Weights of a small mixture-of-experts language model, trained from scratch on English Wikipedia.
Size: 9 layers, width 256.
Experts: 96 experts in each of 4 layers, 128 SwiGLU neurons an expert, 2 picks a token, a softmax router, a shared expert of 128 neurons.
Training: a variant of Muon for the experts, 263M tokens.
Below are experts of layer 6 (counted from 0) of a mixture-of-experts language model. Rows are named router (the router's row for the expert), gate (a neuron's input weights, with its number), up (a neuron's input weights, with its number), down (a neuron's output weights, with its number) and show model dimensions 0-255. Each number is 500 + 50 x the weight over its row's rms, rounded and kept within 0 to 999. Numbers have three digits each.
After each expert's rows: "comes before" lists some tokens at least twice as common just after its tokens as in all text; "gets" lists some tokens that make up at least twice as much of what it gets as of all text. This comes from a sample of Wikipedia text that the model never trained on. Tokens count by the router's weight.

# expert 62
router:562536514463504581418542487536497423518569516495509487526516485496456472552444499474504476462453573534438485545515461567498506474505455474570541503553445582506395556531380400543493557495529525485504492443438431532465514467586429417420523503432502486478560541480546495499526455603482485390453473587516556475491487478560484482583544532491492640477503502426512573475475470443402514464449457488524482466560482575505412502468457486474469534497430515491597478508542527527567394585521536506561600413472484510548498433377476479548462594475482545443479461498482531626494534623552449485527495491412542504554517395523456544459421423465540517538448388529452513618490413401526487528550542483477486428485517460484467471500408499528457472484539646455486532540565501511508484508589546
gate3:463536465511519458540474503471515469483495367478503538551347529481568515460576514471547550502401462414406535543551531477435495593555498558459499481503546425453450468498535546566453513560512508492583471424464529511482518563531571560476419460473438503491569453577517444508474490475455501524544547577547488482490582501446511495507470462436412592584461499577538499525510519569512521557519490544525522470530514412519553522506512446532611531420435539482501467512597510439486537415582512537534585513492460528482505519552469427483576440500484607493487489580529430435442440529458578386497511602472538443540532534523413449563484453576564444468547521473509491438534558486556477525465475583537525478473548541459442529582489542578333472522520523456390453528494455554545563477367525
up3:332484507497528488472501461482541438539455457529451496443390556450531450465509538552575560553438391475491528457430541524452512488532564524456516435476494466498526472450501491577459558547529400478582496455543538507642451518463473621449484446549483508405515483575521426530515467554528519417498501480501508425554590607427447548437506553398515550543447465478503511494475506511422572459420513527519546478502405406500551535538474490448556492474538548488471415556540548536516506425483528492494538479499487611592495448493468507497539439439472566479473505530479515437514385500459519392482522636516567479546496483394478562575525434457451474458578457551553466362482526476564482514467549482595531513520470527496443489555511471522348479500554456471481482485500449489545522435538493
down3:550555505594416382479503442375482545520595455492481500438572559473450406424527510456502488494576519483537443498551567537567478440424459513517452420581536507451486618444525505500480576484562547480504518494509476473553520552522587489586562469587471541505415399438514474560526494525533483447516528480537549513526484616487557429411470605542475530464461516477457533402576537459496481470455459404496559460570538512525429448454539608513483424524446538553500491453391425481506440495477575551503513531552486454501461484530427513561507506386432448540514478457508563553555563420498542382487467538486566525488510507497417560556548402470527568492493524465540527536465503554545509399399493545457549518477559526550564448476453523510541532582498496545521475555492433470411460527549544
comes before: " |", " c", " (", ";", " ", " n"
gets: " ", ")", "us", " /", ";", " 0"

# expert 21
router:442536434539389581470480480530538483485579547492546485401504579450472499397482428484481448427516422450491504472518571439518451458579404456484479530466543496434488568503528479516466487543442593550498487431445520455556469548525462418449522509461547524451476583484533442385462538518577497512474566445560506543415564482599517512402623447498534503563480489599483427515457537502518531564469555477440515543600535448445553486552482428458539556522504377616545545419548472453433428463451523510526522420458531481446457539543491385575473452575456548519550525495432480487478479491515513524564573461467444406564535480483410512447546481561476459542540563528519495428469444523589471546544564522509464474581511555445525524563518500463534503495465577545432401427515490415469534502456515
gate2:469468491444469495477444449533517473472455554512478499537538533497493490481455497482503522450519530545533479434542565489557574430428490432594594519528467446444491449516548532594548533529503552486493520500486456493439528483306480560459542393604519452547449474452484407533552469404563482560511493541498554426445475454469504412473443594528486506480522448427399445391460489508542554550506494480533572494450524514515524475496422543464474479495467522481597534495495537445418531520507553405422510508522529437580562495431435555495569516568373468538523565592504517487563497517576484474547496489503627512573403487475512525532521543483492484446505474589498419533393428494434494526503544520500555348544393538487523400552527514526477562489540457567555465519414517401499463457540455
up2:638479557500579512462524539456454484475502505436527494598554491491395523485574460509546517469478525442495491514494470576501559521475613549450469489472491488567530469482424495444441418553432492437527482513492479485511517537493448449516499506482551498502442570512484559475446582589541508523510481476458486457448502632511550536561577387499457491548457475561587468535483565514502521490520520524532457461531539477446528453545499460462502586462635481558504513492519452500586472521442543576634454454500572558481461378558589483507396435463506509468603491507477475574561518497413516594531483576463409515419535439558547522545524461392452553449472494441456449386558510497528527604505417418424504557598569590437503563543516494477547525472485495517398445538465434524529466520479525
down2:539519554430459523466484455465447543482512507581506468403438411543486445451413491430507433514485496489530518453564452534481488577489579616534497428417499578532467527442529521511480462615489445430548481490567560495497531496509407473487492462437516457486497441534507533473472576515500463507390436549462444596514563516498562503515520530485519479633597469523637579475528516584566511482473544413538627466587459539497518575467518526491544546621522453525547491457554554541522561498415538518464489508491517548496524490442490492462512468450562518525544527461546537527422437444575415567496498516434464503490471491558571444473538405485442545461500554451525523501566535555429514553436414421484426544518588572446572577493558458408471561460472425457504525398554470574570451460482490
comes before: " the", " a", " well", " an", " \"", " part"
gets: " as", " from", " with", " by", " became", " of"

# expert 36
router:485502460471449498527554455531546533481506459512461517428495503531427534528485444501394555524595467464423531493561576430519527448500461410573484547543434447488469517496572486586434516493503584437465473553455351557567461475452501441438510438540659423449555581433507512445515439550571493487501539506630536374506515452526494514452579499533502586462543435506504515505512521457476444456467519566473569545495560511567499523448514466465537497457424427538510485570524506549409537560485475395544575402455540417487452575439500522602466430589403473634450473505467467488423485522460531493580480484507480456444526536457420508489651525500437513525471526524496488508406495437504426493527552531500410490527532482528477481497495489504449472483468477444421517544535579469481500431545439
gate3:470508532547494453545533443477472526553517498504513477536560478488509479431551559420474580505423556541476549499398394540515486499424447463361484418434531471491559409466499421458450445428432450449518531480567516472497497477408517541521418540467383450470539524464537471534512513490495546562519570540452487457583532402457466525594495466536542453454560491547528503549577483489448544504507518482540557489480452555460537518509489515604427459483497480593518520578455475520519620531482470517522489465446499366552540445528562435450496502463471539640479500526598547465566412524591547491548477496511477484451552478584491489572543560544360502402513439533545502590428479451604500527576439516473452495515515479506540515519496558516477510530479417472557423509496537487620581435558596
up3:481509453505516521455454543566526495423523424529579509464407545521454558601449548615530514547550481526502487578581542501436484526516547498593504566521471529523420585496438572557535508539474548511494514553436533568476539505568508425463542499558618591571479519543550540468455509541535438396505477443599444535420415557485488471429501545474456571517402461464506515449424492500516499505452478478444452478488543505514445496562484472322542558542510467414464437456469521469484431477581524493448516507552542633436455543530419549569480451531549503427485484407442424431414573490474519537397499473538471476524488531425440530521479456495512497584476523471506483472541528546448491468450549487437603478502493473534396505478518389441472417434496513497491571491530480513390486541411459
down3:538524570463456481476516600611494556480429496451471549539494482564445465572522586467456536465559455508468462579453555506456452456502456523437416510369575442513492516432456503524524473532561600543493484450509484501558476601535596450504414453653515485622457444489537538578464549430504495534477519560504433478538519486508485548546538583470495525424444434458557445428410488537495528498544490447563559468605619450518542578514496509556492498443501488520514435485514539547519541442463477484538516468499468617431501542455436532501554506518494465497565512492449523490557534481466483578440390520430548500462554419424534457506524539531473458571449559544509580580491436433450473524478580523519520551429406508479557570481453429561614507535561484547468553494513395475503551484495591
comes before: " to", " the", " a", " in", " on", " out"
gets: " took", " moved", " went", "ed", " take", " led"

# expert 93
router:531477555494528569580501468523543504483507462388458544483370545569546521529464450463529508425525477526491541571523483377541381590574464448471516496480394465523588485450440402450572492493538458493499481518486414467521375567562450442407487447408448503582429487445530489406539574484532419563552521490527511573412501410407461497582539493522438466450509521495536543425442468472435457419547507467545448447508562552533484626534531519589471517539462523479476549545455552500399512552488552471517557395526512471498587537471565481412470437452578517491489552399422533495423527485544477482472519446512570419522512518529467442445567431498425491567530479488521493494551458454508489545457521504493480547452455475502434531531538502482546524522527531490559497479588468415547537583454461
gate0:443520608459498424349523449518443532506614441429479580562470531559521479521447532557568445489496413463484541442499457521468395419427400550453440566467559469591461568479516430570467508490522562480483557455477586465558433579525478491542423486428548458484527491424451486456533519530557505493472532480465510561460536508564426491440470546543589628553492481498535561490432546468544574536504523513511472484499516515528481452503469447497567504365414498585497549576541435531512349466470536573490422520474554490495516483523463464537580471451502419591470525529515438453473521503553547534500469450545521481467477418513487440545490603598551477504545432510478535511469516387503555533441573502511439433609576482469604488493487552496487526500558454461465565525487521529509529473533559
up0:413503572455503381364495486494483527525550483422419500554475518531492471584451516575570479506472478488461496478457461483460457490468461588428469520441489509536505534468515492569517507491506527477467535454458541469603489507540520505496407414472563462463575392416417522463479513509523477453497463470495548591512583488554418481449451578474574614535472472520541561479478499520543536529486479489549455496489560456548487408457505476512549467329411518566508602549539488586448406484407582524529408500545537495536541566512461468528579417461600444618443494515511509435448527516505521527555458408554495472434497418524537461536456589603487480455544435502483566512500432382537606570473514495498436494584507487466527482540493511519486499527500471494424600559497546501529495493575560
down0:495477513435467454460513525452564527583551507527436501502499480525501537559462490459419470517419549523524456483491428604530486570580528454394506397532481522569510420476403478569478519540530346488433519504459498494538533505510428500502436467517470520504523504538450588502535477565463497521650416462496445433510473476492608528499528489526528518540459465443466450557514469460523371511457562495404395460465532440566552527472576621462538550548529586423493535456473474478395469545503527506502525431605492481522586416491482514492503493502531495490468461443512540605568537470645561455529523601481528421475549438530451550557466414520454515514438547488522533525503497514548517549486498607456524444528503405523538576461422510544614459566484476554497448444538528447552458499469425
comes before: "\n", " The", " He", " In", " It", " This"
gets: ".", ").", "\".", ".\"", "'.", ".)"

# expert 64
router:486518451520498527587556520541546464545528567481479520472469533576465524535588444477523546419509467501521538435440455484378435458514434425504505531645448504430529467576527451486492587544544597506472473560483517422493518555495516488533466477497398497522500465510470461437442492536462519443427573444507549464435507500525564484472599484529556560491398548440513597597540610548489473511460562453465506518507509540403515512574664501534582521481434482513504452473563452561633324549547589519467492514477540487497447469512472465424521436629525465502541449494524489566450538497583522522538519499436411449531539435517484521508489418471574495494457472450454521485579545497589550542511503532481527499537460500473558560522559486561496534517464454536452407548530465534426466529599456
gate0:581543479504486554492436542433514547477406406623495489474446491588560473417460546532490538463490445573514524530511538410590540559566522457508567477437453400489519532474468480517530480465502535520553400475469509543489446512472413418515643425454483490449467519467542418474425492431455567440544497412536480576425486460542544468496512531496563566498452561520532444580537462554436533481462463525614516456599578562530590490537505563532583508455552477453522498407492499483524523524555518429353511494529402480480462508497473565453510513528450384563432521487477434505494490554465491435472533513505539500488467472557481492540504452522406418568506461516500562492474474554443523537542596525441526479482453520555542551600536458508479385456458529455550476427567519395463533576474576
up0:522471505468501531537536572580486472592514532443466531468559570466396521508512511408461485467596574504572501476523490554493549420518552535516368515536524523528506439456484516500403482564481413476489542468485527511608544385431598508457436443512547592452520485461464569549562511528546482528556498470530578431504404569415426531475472430465541445595587433536582510394453543509553458532588572526460515458523400526511423448470539491502488508485431465507496522607576435519459517583489460499575382505479531553463592522493596589572421506496520560488552478502516531501495540514473491554453450554489407478507502575445545554415541476503453546536490549569512471425471512560527579478478454490587452473551499513544482493443534534471487515622469478524486535592486457522540487409482449
down0:509506471568447642465423544416406485545451500562438559555508537562400513454541492496504499472577539554529461421518569434506572419523552523520505474490463457516572535453545524439430525517428512454446515541483466427567568532527487511503553522498401404552520427496499462539556529470535507472529520427462506478435509538446572540534447414474502490532429478431527503475418531486590591490521545516477455539434405491444436435470528604511588440370483477480488454502571415511557538517361554444460542480541512567569485523522554401585441456569574486443565563582482460504453507489509489505551407563586424550436455504457504532499521511611486469547487494454508558527552429535531543585439526491455518470511476574544483485436506497541449623502447515437462541495435555508503506506467467
comes before: " the", " and", " a", " other", " social", " its"
gets: " and", ",", " of", " for", " &", "ing"

# expert 37
router:500512380437470441493537537441564499513507493424538445501457484502491450560431507577592471445489534520511501434550457487559488457528492654447545381519488624426472569484535543455576487542460437458605629500467502519434518557518468530516515618503533526470597466475378473515470505486531469333426556457496541469524601474526518468603493494503528534419468464558549532553455447470472531464436466505455594446434449564512434490465473491498504530525474528455473501507582643539569543499413470496501508522557567422524573531516518518502549606429525498450552457489488557438484505502520541521503498456550515500540455556520432516556424558471502511495500545524448493504502410487489452464500465558532550517567539464541514523383458580454430486517516564526421537610549519559508525494536433
gate1:469456528451569520544546466597545511555539460526570496437550499456505499492515469407433413574552453453517486479516531482562553438474540446473463547536489534501437374487481515511535490549417419542469491508529586557526452548464579545504598553487502375460626528480573427432576492474508497456442481494473440524400451471531396509489527528498510485504440513512511520583510510480453479617559504505508515528587510464464469451506640501396520460524489545602449517509499476466560545466560510473464575494512566474421449465464581445577426482523527414513438489448479532456577507556555493553584525541500482451474509469516508415522525519447529547495542528496514567644552499485578505517689498483496610483578501366511455498494554488591532519584414521544511515490498514472508505476495494
up1:517503449580510459434470479519445430377529516516415533525492429628583483459493543518611547383450579495552481487466490605412420516501441503549512496494506460500581667539520566489502537493499607469557483497523427456518539440513443468502467475507427558579441467539508580513514466596525485556556469528530581464537537516484573506535431494525483501529527481476447482419489490579480539451480528497526427469420410562468508541508451480523487535423579431364464539470480502552464553556504455561540448504499489485551620532516472494474571480507479577498552501547576433473441495447451507481481429472557454586503482465524519576433508540559428491419455429454512495393454470476487519528439458521507410536346545608574533426501506485480451532489525556465479496485525469523438473508476560
down1:433431510501493551507518582496392500484465404513436518427554523487622545508458595432555592501580440476453518505465507515610416476459499454453538399556408530444500439535504491491562421430587562408508494520430519497486468471513495574533522506388485488484486490506496487555459549537502553451473472594522487491492562483499568510529422519387531534570500485502470508387461538498489566441538539483534560522522477474488438474460469509514584359462411493518459435381435541479415548534494396463511551527522497474535563446562503557443473471551452510512564542569542517381504458437526505378507440554576469464489538429583369457459478497417541537500462502473436500446451515478516478450586477540458491455447396468500493547435455571483487506561456506551534439542437484486479472509503493
comes before: " |", ":", " medal", "–", " hold", " –"
gets: " ", ")", " Title", " Year", "%", " Party"

# expert 10
router:533537531448579498484487449604552530480485478523452490411506516486464513446557455472466453519430460460557579517484575441506511491530496504546449501540560500431531518573551461491507493476462466565463563393559467498607422479411434416575530442400492563480437534483440464454419548541518490516544517516481537546508554517573491457457565514520552549587459481555491480526457568581429521481446557449426515540592511472451578514536526451475531501475501476479570490547546524491502345542608579514453449452415553556556463525466470476490382470553461512537593462410428478527495537521508553458611511517452396476595558448525480487485499564491477453565560547540446442490514482628524500492591517551549441640502573499449542476567474434550536501510515551476407538479480536467556555577522439
gate1:527515484409599527483482479466459468442535507545569513539469475603539607473430525556498539558449465570420474412544441483521543553515437466489546456444515504442476517573516539534532566556459495566463528520519447539540464488461392531537487548463539486514508528571598545513595491474522526546445496426500461511471426485538547467350536465481635502406480456500496568537491615471481481518542572488472504599518497551545537499539505571463376532419487501473491469534461512496540565486581463454508514570473503558471461490369502558453526514515564501571489543598549561524543602541580539499504516486531421454501498387500487537471488440482401540447471587528586552555411408488494461489623438508520507533499500436508542512432524507402502487416513478487504529531510469575492508420379565
up1:544447540539438574559491445522611489470413533465437410436490536409503429563531467509524509483539481463478512593470572470423434430554518498476430505610473480534498460488534442522530394578490544518542470511419512516471523528476535505421494450492527536532539487416477495489398536640519482471572457543570474467517515412507442503591470525490420513558519520489590435490486462479509475493489430529456512355459482464397531494484501521479626613554573500539437502456534559485438451589499580508482545418539468487563527505602490502497524425558435504431571527502410455513476456535461473497534519585520522541494518571489477501489486462449539461522435448466426459460526627530499446489476600481445622453455574544475512512578484488558485543485548490539523459380404466469538496551557480
down1:487450468569516441575499523409524429441481574451426516509447509514434635597473569548571536567518532438529521471474494471525400518383560590480542505521534516416540522542469520464546433558499471443555506530524566486520545448481489565509522586457505496453531497435454597469535512517535519509469453575462500495475491486598409508437465598394464476512493454543556444479453537460531579591542425518452509495461550482508459507466469478600475558523465540483560489444400488484485567469584514522557481592533506539507476553625519557443631505532545451498421355509517461450473489545529463432549435479543571573473431515446547535529517468417514478481519506520530468551479494512491511417486487500630559536506532534398398487425476497566485510576423481518531566451535504472509442449475407
comes before: " the", " a", " his", " its", " this", " their"
gets: " of", " for", " in", " by", " on", " with"

# expert 63
router:492510534534563464554516584578524473495514514461492456535408548537500465499481555517461483450494485429629576529548393453479553538458432605504521418530517464422486519565503439452452478505508450458449499448487556497377415482542529589506499522486509559419525457453539444543482515393500452526454599441524490463552587496461461502446430495468489567396498387458557451505437561440469539486436524483575520500548489513553402534434434496558490521609449586477597457469457554491446479432421471436531504516596525450437470459558587556485526518499486532498433544520534519528540504479478520504412543479585452578564497550455456472527575563461477522544485419573396429523499436533443463410499453495562444490490577526533511536496598541503437575508549471552525534609482523470442543440436463
gate1:649517482535481564514424580535479485568444448475469521500457515556410384488421533518490517494410501545624528503509446449487477477574473466544546473500487442417381504512487551518463515499453513498613415527462378470458517567427432544561502552507464443496437418462566462514519480548423489501483500450459605454523501592544524492490519477437409503544439598464477553458540581519475506531491425536537473507385456513497486566516546516534509459491502556594535496489425487561496572510533582523491553500490486415514501428468471477372520493502525498470588485505499598555531471550508482521449478614551474489523536472405426470422453431458524479550465571528501503490417521451512522462535563468515489456377509414523602559525424538526526537558540440478562505541480441562609506446505553
up1:581505500476464515632508473452552549499554430429503534470498477541475482475482517533456455494568532520450546539553434416461512482508502501545502558556503498508436530460508552442520466430385435522502528476465409440543484463463490435512472485539454499491506479470479468575546503602441504538519541520487605478427440443472438484478544463488467529517417514445585471472547578440506541497452450487475362513540498526516440481517523490509564492524457511586533537486521434448454537454455470495461537493508474467448475449541495496534652479443476441573469482503521580512499558555599608513562667411534427506464471538576497540428535405419490502499428455582532477424391516509476499421477452494481523436504401446460520592628496509472569553478499512595499588534376549550552424522592496
down1:529563484533483547534461570509449497428439455558559448485509502442489582524478524491474453469373491446550537565454494475431508548577558532436444522469550449583536494530517566513498472602436479471476528511483523567506456564540525390588513456463509577483564535473523454461491427390526532565510553527519525553504546406503510522449601443571446388517465364507498553427536519556565578549518542519516533480522471522458554479525521473595492400620481587360455443487487541571539502474489485506538478556534465406582487475574521526437513444527376568593477601429474507475425464461462574509451471468536587481495526627492455472514513550494500460479538460502529507447497509494498459477513464485407601539442572462483529558516441470493411536461493466451565580530529484494473484444520569
comes before: " were", " is", " of", " was", " are", "."
gets: " there", " population", " No", " There", " census", " people"

# expert 23
router:531565459535501570488517425568518487504511466401499497595523469556545484581446567413548472503452483549442439549477473514476478501550491445524475459534382508485455533514385407536507512514532523437478461471519474543476437473582456460498518485461507478515512507459570583500545436610474483467518529548549488433575508470455563515519591553457478535425468489457582612431518515395390537464492490508472444503602542583479447515434482493499399487504476547428492550538474580524576462556487451442536600389530484578546481430384501542535471574498520488496454496485457588540444465536482437510502514497436520477496537418451517486429443442441523537495465415557490439547441457406493505511546527477534456438407452491488405431536402540485480461526526573437585478537656466548485500578550522
gate2:558551560514518433482510464561513534474405476558535565480460478476451508469527498453525488587483500608456458538524472434529562432450512443412375552555492465478415535529460493590554497446494501515554456372474514533538570448540511486523538515542460524513561450502524515495536482492534433500514442546438430496369541478471455427580423507454525499531486407473617509554596566509481560492443521496451451491534571479527486618466468509578497511491460539533606583557569454439466565581579488564462501510377441490492530497477485482460610507494524474545495495509552466593519430588572478536516489516474384412434500498504547594487477503474462514463528569543517545442450432495459516449482358563416496434469555551486515555491399484490456503485440486588468526448484464582536521452419475
up2:482476569494552457468462444490477585460470444539573516446456479419482465523511527500464529582456526535484456533519445442554569464502482464436438618554554506485449518511514447545507473490507448515590434341441557514559584487570440483538518556511440532476550448503541558579532505514446411471500439547515473524309577523506446410570446492488541458530429468502611470577540563501489531514455506546397480529503603498512473674472496514525495493459443485478583612529501486460540508571494489545487457500436449426466463493443472514467567460561490483497511502504549461585489395532548476470521474498462457397459493550583612552477509507533532552441480602579579501506445414520506535521521415578430461459471561534527432540466421523520460434497470539534509527425486503549534490500468476
down2:484553515551454446502534480579495588479412494531437461418534439514499498546532437463443416577543528510534503495520500463572483437487560520463563467545470443613534548531473517554535510454448454476489504507472548445476518449428591460516493543441384482510528524478507508519605521508470580453453567638519570503541492452484450525396498422525501485554469480500519578502610464433552465538589443631489417542500489488593468509479545517451425404545514524558465628402491456527369539515436458465418452517534506585463516470555638507475529524468561476438496577495490473527471527494451469428544447425532527464570464466484477538446512441488494438465519526428512548517502476517491492438539444479579601487518544531466532518528526435567470485548477424589417450519489607465416535481460428
comes before: " |", "\n", " (", " —;", " -", ","
gets: ")", "\"", " ", " —;", "\n ", "}"

# expert 29
router:524480433569580459550540482469496498526527497516501497517398506529477548482543493440504504432535506603489513470500506499428437513529474539414452485516520445454514558521525467553537498521507540486420441603511541561493376536527556505535549580502501529457501569474450495496510411481532539609446471433617519485514633436453529475429573608437618566458527553574557447525479541452507455520538498475506551522416464539523472600446472476507411490487520482525496550555360495576518568532429536410560449427517408499478429559508469522547578460545475528535408605543505382505443444513488464467577526588520465524563436506440533552512601606565424495595533553468457504423485453486485508504563433507559449452416579486476552466507522505515520512450485437550577544545516524474528515539471495
gate0:543473589552560572426496572457508561563557498457500445450456552547617520495513481442521431406497457506568487492497450513546433485482503460454548527451553518440508422455450500486473535419505477490572498525491563513459464373538498470548507486469547463571496535533583523480505534454497499424539449551474493519470466456446550537495568465480513555529506425522558558532474508486478408443513596506502541445488504415528476443507499450520508469436577448579482435553579472507495478433547505512479429503468334460566390461532523530442502430430455501433480517519567440568523541491516629514505400476571488536499452506378436491438446486605598467520525450504533479452643424509563525520508514473552564501511429538438424595543529483567590463432490479455505449520576402499434555452431462
up0:392524451467528408583561502536569520433515509510524494512508477427448557504481488460465597527455561435548550510510669504429577493551528545457516488585455529535425456555566491519484499618470570557418586508537449480491571539539539487508442451520470566438515509486453450470441487523467497526489498464518455516553522526569530494526465452531492397431459498541421438486447480480522618435559395483488406498523540521510444509504483537512406470501459540419473524402537467543528474541513507540563484430550641566438561554474538485556460502576507531530607488491453550441531477500520439472556610519406482425528476518605537471522503491376470560443459542478505413511423614500441516514485431564447425500489516559513536475533505521491411582507477498532464527372452492520535485494549518
down0:430500449503435501492486392592388483411461457570456458526480541545483501588387460529445488462474493503517518505507491547579497524497470480556592523538574406493497516505434544481557424563559571484522456443532485469560598588530531471537541541442570424449407474496534497497501602540541472570471477485467489470548571596536554457515443511390505418481607582485453519453502437540541532534525540577598557497433437561524495492482449482502467466470442474437526490475429470579468484467503460541415521505403564502504631440517502453415483504547580558571422481554449431474455585546530518500542526500555514540434525490546476462494545443466430513515515505577413585553506504549491617528516528498469418516433543549434597595535518488407495535514486492583478511549445513520566499525449529
comes before: ",", ".", " in", " of", " and", " on"
gets: " years", " time", " season", " year", "s", " century"

# expert 18
router:593446360546480585510509542489459525512525482507456473543569527499514400453525534565484544495458557570512532525427404566417536487568560411408439533563366487442466547568424437620514477516528467493504442508572529599442418441565514551500475476447424473451498543459505485540515504458470600509523524407457520427534524493453514507492527460512564486563507433477538479549464516446468434501478503456483533572441517648471375514527486512492474554587541512524508574504490549549518494570541549484467490515535459444470413518431475561514590475544432500541414522533575482613465505487521475412537519542462546530479481427471497567425561530572483470529545492566431553515487489490402497506526548554494541470469510450451528402444503524572515649517598539506491496522514515471412531509444546
gate1:440493532587508520509417480565547498466564474549448406410525456430550594500515515451501478571482430566531499458463560583476493477521472567441515576464499554513503431618549522613564504500491418488563503460539480441538549465499534469482485455450379475561430452496519566484547449508531508433501467531504501563543542399568519514462542478549456518517471487547445466557493520468529507460511525529488398646565471475491528461462559562469439601516509513485414577481484631438495473453528484553582358475508526450555448456424420499511542520477526483593472402504532480535509563525500485461395455543530462506459427557572510406400565524487462542483496505491469451343461475504519496511495512466530483581559548514568550477556449435427554506501503565439549503504592548484493437477419504
up1:527493430422392470547512482444522452635460505513521581483469525531472525521477528423508533421537471394526568468501409362501417489553600556558437503491543499522523482528489458443405525505545577494500494584463563521424504512428575499498541456539467469560513459603482576459555487535490507541499552486508560505415513512485519504574537439515543495481406551499629526502513532541522412603538622529502583494467497473432404522527486494426428536444506518502539399368521464543565489469510500501443537398442586504485528433448628494483451519496477515497487460539444499514510480419507464498560516500531512545510468484531543572571431579623467560487555514435475455539492521537462539485516469505471545459430535397428552495491506442488482369574557536506488545560515492534503535555429497
down1:540507556524475554458572453502468482541425516534544510464496485534530505565458512517458452459562453476540476522494409521496492532500511550528505523440489555469572504528531524476449482471522546505467488470488606583519499438447588480527475467499452480476451432573477483449385511648474474526377450482469386553500578601499418511454578548575481544571538408505471502525459419561556568566562466456446486455442459525504448577492526538555546515364378532423487612502571508468484582495495483547478560451523493501467502516539623482360391493461629577444506488524529499446548499444527509493548515456501542539546463507449427531547514455579565518583519551580489454505507447557533568481450499419527523575544541550513600502581610514566491512473451480495553475491472521511489458551568465
comes before: ",", ".", " and", " to", " in", " of"
gets: "e", " comp", "al", "way", " time", " present"

# expert 11
router:496470459548484596547458522516454496442470497466534511511454528498599480615450597500533556475502441481527570591453501490478506592549476540459452465424451476478474530526446495387527514469556562432480436467529534427512466537492491472438491543505470511590544541504510541447520545507416490486578543588512482477507472506479487526528423530486496503490541476593420518460522548505492508508451446558536514485511549453531479490442588418462488458508466522482524536510425529412454501425440524425536482383471496506480461485515526482482494514520520559452592384444410509484458398445363475594485571397593595498548585531462472579438431481444490506552493450511492459559545545470553554558499495431566356491579457474589474451503537520541587539530555567490550502541571644422566507600550476
gate1:504482496502566482436569518506552554447581507566524560531408472568512504489539446461426607488468525562536498407480464428548538516518485514485486543512476518441492487523564562479498496515496569488465583531430537425500497494472482573496535420483497455530416515423462597471433499465431482458500498482387549453495543568521556522542599446608459457496462488447536544583556500551474397498542542577442411519594494508542461480460468351560483443418524556451511618576499531474447542458497510594562502510510541534479491531494489386504467402440506486549449581533563502555469531527472508546475537488481591540518441441531545516531536534433511479446490462587497492519584592465461503471547561474482448466557469540447569514535467512459549547493422544561450585474364448524465544580343506
up1:492492516452544470459527448491513525446644505551560558486436530625529511492582427464449568447459502560513505409456472471563550479554529526432449545471465553478511519521528593521456497439432521506496582508451579440518484486457456554473532462465500483519429523480489577459494473458452518517482549462365546434476532583552563471538594457598452444462469506493515546584523498569488397474557552603420413538605506486541478468469510353534484452430514516456478589538471530454461562488493500584598504512489494514454500501459477416489523426472499499537484584514530464563475532543480523519438558536429571518531451430572524491548462558466540486484502422552502447532554549508431459487575577468457487452510460566462591531573417498445524473475507511578401588438394480533513568568398499
down1:514524459499480514523594534526569519498465521448490522472444588613534453587451452477492426499522523543381541592399498576488502493552499467384513499411439558444561498517448477552462464480478460527497476471565521520394520532552504409441474503534483460486569527405545508441511456566415386515510551459463558458434605459473603444494510465569402510581515523445475561502481482528537600525407590565616485475510488455464477464579491618454445484515498494503496607510432513523546420454496511548557476488460490485476469526462516564412488542563511520554505491420488488543477465499415419507485587474526542546578519423488455475428557459477486561605573543519439556446469504418520477495534477491512434505499459499412430486570489469491548483501557513426530430461553486425500616445541497
comes before: "|", "\n", "-", "==", "The", "==="
gets: "\n", "\n\n", "|---|---|---|---"